Experts of a small language model: 16 empty slots to pick, 4873 steps.
Below are experts of layer 7 (counted from 0) of a mixture-of-experts language model. Rows are named router (the router's row for the expert), up (a neuron's input weights, with its number) and show model dimensions 64-127. Each number is 200 + 30 x the weight over its row's rms, rounded and kept within 0 to 999.
After each expert's rows: "gets" lists some tokens that make up at least twice as much of what it gets as of all text; "comes after" lists some tokens at least twice as common just before its tokens as in all text. This comes from a sample of Wikipedia text that the model never trained on. Tokens count by the router's weight.

# expert 20
router,199,175,209,187,229,203,220,181,143,244,252,216,175,248,256,225,153,221,226,207,209,178,217,130,199,177,166,195,171,119,197,163,196,222,219,174,150,238,223,206,233,204,185,174,171,228,198,249,224,208,216,216,186,138,208,173,152,166,230,249,177,169,164,201
up0,198,200,170,237,176,217,180,164,177,163,204,233,193,244,200,201,187,189,183,246,208,192,148,184,147,179,219,151,162,161,190,194,221,178,184,154,187,177,194,191,197,191,222,174,196,169,127,192,203,194,231,223,231,160,176,164,219,197,195,280,181,175,203,221
up1,227,157,193,203,199,241,186,201,208,182,147,179,224,212,230,175,221,183,276,249,279,156,212,123,167,160,187,176,182,211,196,220,188,212,231,223,210,241,232,172,197,211,203,218,174,196,223,264,158,207,206,257,251,167,165,127,195,243,243,188,200,160,234,170
gets: "and", "et", "ot", " t", "it", "ation"
comes after: " c", "c", " C", " g", " p", " w"

# expert 5
router,175,170,217,182,146,222,217,173,227,228,134,169,259,180,186,105,229,211,194,209,200,182,237,202,214,144,221,243,197,197,254,208,203,184,154,187,227,165,185,176,198,159,209,199,187,164,270,213,236,182,208,249,242,123,194,177,175,247,236,184,200,195,150,228
up0,249,173,217,184,185,175,223,154,186,149,228,187,189,229,186,217,220,205,203,191,204,247,218,217,212,179,218,239,201,167,190,178,159,193,143,225,169,183,229,234,236,182,235,170,193,229,234,228,166,185,150,181,201,142,242,256,214,188,140,221,193,218,166,236
up1,168,182,206,268,203,194,177,224,224,206,182,196,233,163,186,153,197,205,212,203,227,178,165,120,221,234,156,165,202,234,221,206,183,158,212,200,198,199,216,153,166,169,182,181,195,201,258,215,152,187,190,211,154,201,262,185,160,201,190,195,184,210,242,162
gets: " as", ".", " res", " re", " ex", " out"
comes after: " in", " to", ",", " the", "ed", " a"

# expert 2
router,172,224,203,244,168,185,200,185,233,199,150,177,263,236,173,164,265,235,175,236,240,217,251,235,274,202,184,219,212,202,184,172,235,176,230,205,203,174,216,230,198,181,163,230,235,220,184,175,199,181,191,156,252,144,212,210,185,211,235,170,236,221,205,222
up0,226,179,213,200,181,240,202,235,252,240,210,205,207,181,132,210,211,192,212,181,221,201,206,252,205,250,190,187,202,176,223,202,214,199,173,236,146,205,230,238,201,205,142,192,206,183,184,197,239,205,209,234,183,163,202,193,163,224,210,238,186,226,213,137
up1,132,182,200,182,196,242,212,173,203,246,157,225,247,241,225,245,229,167,197,173,209,221,279,242,181,175,212,184,159,199,196,237,228,191,158,171,235,161,238,246,189,181,214,211,183,223,230,185,156,198,226,179,201,167,217,162,235,243,183,205,145,146,180,131
gets: ".", "\n", "==", " –", " as", "-"
comes after: "\n", ".", ")", "==", " ==", " ="

# expert 17
router,236,201,209,225,206,262,224,156,198,261,265,204,204,235,217,182,232,247,134,181,203,212,206,165,190,153,251,234,192,178,250,155,208,152,197,192,227,212,132,243,225,167,188,194,142,212,234,167,207,204,126,204,206,211,178,224,246,202,221,147,248,203,153,199
up0,206,265,213,292,213,185,197,216,194,256,219,194,220,201,190,168,199,220,203,206,151,191,202,183,192,216,132,220,204,160,214,238,172,160,193,142,201,174,252,226,179,172,232,239,213,199,218,163,245,143,212,211,226,253,182,237,167,186,245,219,259,147,179,175
up1,135,184,178,247,210,221,210,198,174,239,202,230,195,244,188,179,266,198,193,217,186,176,239,213,213,201,212,245,239,201,159,224,238,170,245,262,213,217,147,236,183,156,193,252,189,247,217,169,231,217,190,149,230,189,166,199,248,154,255,222,193,204,135,184
gets: " he", " He", " his", " The", " the", " it"
comes after: ".", " l", ",", "\n", " and", " that"

# expert 4
router,203,211,216,209,169,213,179,224,224,188,195,265,256,204,249,206,174,211,199,222,208,214,175,223,220,191,147,152,191,209,154,243,191,195,204,184,214,150,160,228,160,147,184,154,181,203,170,220,196,189,204,234,233,228,214,185,204,192,183,181,168,218,130,170
up0,201,202,219,231,232,214,200,192,223,194,160,202,207,182,217,169,108,194,212,221,220,187,198,124,203,168,122,181,167,167,234,177,168,159,200,251,166,190,209,180,193,111,186,205,188,242,153,165,177,180,175,202,236,249,194,164,222,178,198,168,165,245,150,166
up1,204,211,223,195,187,236,173,208,196,163,222,169,233,133,222,165,209,244,197,217,183,229,211,176,182,178,194,237,202,233,170,227,226,219,286,158,206,180,186,160,219,178,169,165,185,221,251,221,169,222,229,244,177,192,211,227,187,220,228,192,156,245,161,144
gets: ":", "-", "|", "==", "===", "="
comes after: "\n", "-", "==", "|", "ersonal", " Loc"

# expert 12
router,249,176,152,221,219,213,200,188,193,186,159,181,250,206,227,229,219,145,147,154,192,199,203,150,197,196,241,174,228,221,251,132,209,170,246,178,242,215,172,179,210,141,166,203,229,237,250,195,223,218,162,240,196,205,204,157,250,200,210,171,213,206,205,223
up0,152,171,183,190,223,215,162,191,180,202,160,178,182,193,189,190,213,248,210,148,186,188,132,242,253,197,236,260,211,227,220,246,231,234,149,197,205,170,228,245,215,235,183,221,252,228,241,193,176,236,201,214,239,233,158,194,190,221,268,161,166,222,180,181
up1,203,204,219,223,121,221,230,179,229,231,160,217,189,216,175,205,213,158,163,216,215,198,220,114,184,213,265,199,207,145,265,176,186,185,223,182,167,199,232,181,204,148,163,223,212,201,207,175,187,219,181,198,213,183,185,194,290,220,204,247,157,214,198,231
gets: "9", "0", "1", "2", "8", "7"
comes after: "1", "0", "9", "2", " ", "8"

# expert 18
router,269,198,188,188,177,210,205,179,186,245,217,178,176,179,240,197,234,237,159,165,213,155,243,197,255,199,163,181,225,178,187,161,153,156,164,188,235,208,167,196,231,147,198,228,187,185,170,238,221,222,223,129,217,182,196,207,169,200,237,250,201,192,214,187
up0,237,172,223,227,197,178,143,213,143,193,220,162,222,242,240,221,270,195,209,165,224,152,231,186,244,244,196,195,170,159,193,198,182,145,242,218,174,249,184,238,229,165,201,199,222,186,156,209,194,218,160,194,216,191,191,187,178,193,175,158,157,173,219,172
up1,233,161,264,195,223,244,224,172,256,213,151,162,174,207,231,174,194,225,154,188,167,203,174,206,237,172,178,200,202,209,144,179,202,221,202,219,208,200,196,180,215,122,229,195,159,178,201,207,224,213,243,167,216,192,205,201,289,202,251,227,209,141,253,208
gets: "\n", "ust", " Count", " count", " serv", " a"
comes after: "\n", " v", " V", ".", "==", " is"

# expert 22
router,163,242,191,211,173,202,183,216,198,194,240,219,179,156,189,146,196,165,226,177,230,197,128,216,237,240,231,171,203,209,274,165,208,185,208,175,148,209,177,252,206,245,188,185,177,210,228,233,225,169,229,153,214,203,218,185,160,201,214,255,203,233,174,212
up0,238,229,253,241,158,203,255,217,165,184,227,201,251,254,232,228,224,204,189,148,166,234,189,200,144,191,210,194,157,154,183,236,215,191,195,220,209,188,201,188,175,226,159,134,195,244,257,233,277,235,210,213,182,167,248,181,241,128,179,219,176,218,206,228
up1,201,228,177,205,166,215,194,222,195,206,216,248,211,179,228,199,267,209,242,203,205,153,166,215,150,242,169,173,179,206,217,239,238,225,233,228,221,249,208,226,219,223,217,220,181,187,203,194,183,163,244,182,229,262,136,201,222,197,163,177,213,202,156,210
gets: "i", "or", "o", "a", " A", "u"
comes after: "b", " B", " b", "B", "g", "h"

# expert 28
router,234,195,204,250,124,207,207,153,236,264,185,188,196,143,164,148,177,183,221,194,177,199,216,199,207,253,213,202,162,174,245,199,195,184,187,186,213,179,136,198,183,201,139,197,264,213,212,166,179,206,236,187,232,230,190,164,180,204,222,209,175,191,190,209
up0,232,250,200,143,187,262,188,232,205,221,197,206,172,170,182,202,189,207,172,255,194,148,198,173,247,209,184,163,168,183,215,211,224,159,166,211,171,202,150,244,183,248,160,203,241,207,202,169,188,198,174,245,217,267,213,199,217,185,213,241,224,227,194,166
up1,202,209,210,238,183,178,191,216,166,197,171,203,269,205,204,179,123,194,137,180,206,232,212,234,234,183,211,186,130,206,244,206,235,143,184,125,190,196,176,219,238,206,172,188,206,134,253,189,143,163,179,177,170,194,165,185,209,196,185,222,210,186,228,146
gets: " st", " St", "ab", " comp", " b", "ib"
comes after: " the", " The", " a", " and", " was", " to"

# expert 26
router,219,160,152,207,186,247,174,212,226,190,159,185,193,160,176,225,210,202,195,216,257,204,173,202,238,200,205,221,162,190,274,215,216,202,226,203,251,210,210,166,291,205,197,192,234,224,150,221,177,255,197,248,252,229,207,132,228,204,224,229,235,208,192,174
up0,163,207,202,227,234,236,195,162,191,235,244,230,201,145,211,175,191,185,176,147,148,189,199,235,267,191,184,208,229,259,185,176,194,183,222,191,265,162,208,170,217,207,181,212,249,225,105,231,236,217,204,170,209,188,182,199,147,215,205,221,236,231,218,164
up1,151,184,173,190,228,217,178,165,219,148,178,254,209,239,185,213,198,210,223,155,179,261,184,154,190,183,159,205,226,182,214,243,244,140,205,244,268,142,218,176,235,191,161,246,209,197,196,200,192,218,192,229,200,243,222,201,216,183,139,154,185,193,197,139
gets: "ro", "o", "é", "her", "el", "y"
comes after: "u", "i", "at", "he", "a", "p"

# expert 19
router,214,147,180,244,207,181,204,231,193,222,224,179,178,209,183,185,224,226,183,197,214,193,224,231,273,264,252,159,192,198,177,176,242,215,188,211,240,217,211,209,181,174,185,170,245,161,163,237,168,172,177,178,172,190,174,210,233,180,210,162,150,220,180,193
up0,250,170,196,213,186,206,146,192,166,233,202,217,199,232,233,256,186,220,260,197,162,204,186,173,203,180,207,207,235,205,168,169,220,186,172,173,238,175,226,223,227,171,205,156,197,208,207,242,137,189,205,153,169,191,153,246,191,223,211,170,178,215,250,187
up1,256,172,163,212,132,192,201,234,274,212,189,209,200,150,162,181,199,178,197,153,194,195,184,233,230,192,209,253,235,165,186,203,228,181,207,201,252,280,194,224,251,230,189,178,196,153,166,218,191,205,185,238,264,234,200,200,206,206,185,109,236,198,187,174
gets: " de", "e", " Le", "ie", "a", " le"
comes after: " L", " J", " S", " R", "S", "a"

# expert 1
router,193,215,169,178,149,211,240,223,245,183,234,199,199,176,215,130,204,182,147,173,178,224,183,185,182,249,158,173,184,219,170,151,173,209,200,245,203,246,200,157,195,140,204,242,232,201,228,209,199,150,160,254,193,213,123,216,187,210,248,207,160,219,224,198
up0,207,189,239,210,214,171,135,215,201,183,186,182,157,190,197,224,209,206,175,201,213,223,167,240,177,187,188,231,208,167,242,121,226,214,182,145,211,176,242,166,234,202,214,197,144,157,174,162,196,222,192,205,174,204,235,247,200,188,226,217,180,172,254,248
up1,189,201,172,210,152,216,217,179,274,137,217,236,214,224,254,185,158,179,159,165,262,223,218,166,238,229,193,189,185,185,223,209,163,204,152,246,205,175,167,203,216,261,189,205,186,265,241,198,200,253,173,222,229,209,186,206,188,262,182,202,180,199,183,224
gets: " ", " g", " G", " \"", " an", " ."
comes after: " |", "|", ",", ":", ";", " in"

# expert 16
router,233,196,185,211,216,166,173,198,189,215,181,194,216,183,200,218,278,205,227,179,189,172,141,214,174,198,215,240,189,142,219,167,222,189,191,225,182,202,215,172,193,186,118,188,235,244,147,169,221,198,206,224,238,156,209,249,219,243,162,264,191,211,216,207
up0,232,184,206,222,205,213,219,238,206,228,205,205,217,207,198,211,219,265,157,199,175,210,188,240,172,228,194,193,163,145,191,217,222,198,205,198,133,184,195,165,232,208,172,283,218,210,177,187,218,204,200,265,247,185,194,197,212,200,193,230,221,189,182,199
up1,172,179,222,258,164,182,200,212,222,241,200,202,208,164,248,188,212,105,209,213,164,209,172,197,182,177,177,212,212,188,231,214,241,168,200,205,209,232,199,210,212,217,167,200,146,213,220,176,230,190,182,239,252,192,210,217,216,175,197,257,155,173,202,182
gets: "v", "iv", "av", "ov", "h", "k"
comes after: " D", "l", "d", " d", "ol", " P"

# expert 29
router,250,172,166,198,181,212,199,245,213,189,214,197,249,226,195,199,187,217,211,195,207,218,145,244,209,164,167,169,212,207,163,219,216,115,212,159,204,160,243,255,176,256,221,178,205,202,199,159,187,261,245,210,232,171,190,188,190,224,259,199,152,137,196,228
up0,202,189,204,230,160,210,139,236,210,204,223,208,261,202,233,195,186,133,216,158,170,151,191,272,209,165,209,223,198,181,166,202,212,220,235,191,233,164,226,229,208,166,226,187,190,187,229,215,192,183,191,171,157,243,205,221,233,269,203,243,245,233,161,242
up1,203,157,189,228,198,166,211,226,211,222,179,199,236,206,196,117,205,222,245,171,188,203,230,257,186,205,188,190,170,163,196,200,220,163,166,201,240,161,191,211,177,197,226,221,194,158,221,162,217,155,198,209,150,170,179,212,198,212,266,178,116,224,174,144
gets: " |", "|", "-", ":", " the", ";"
comes after: "\n", ")", "6", "5", "4", "3"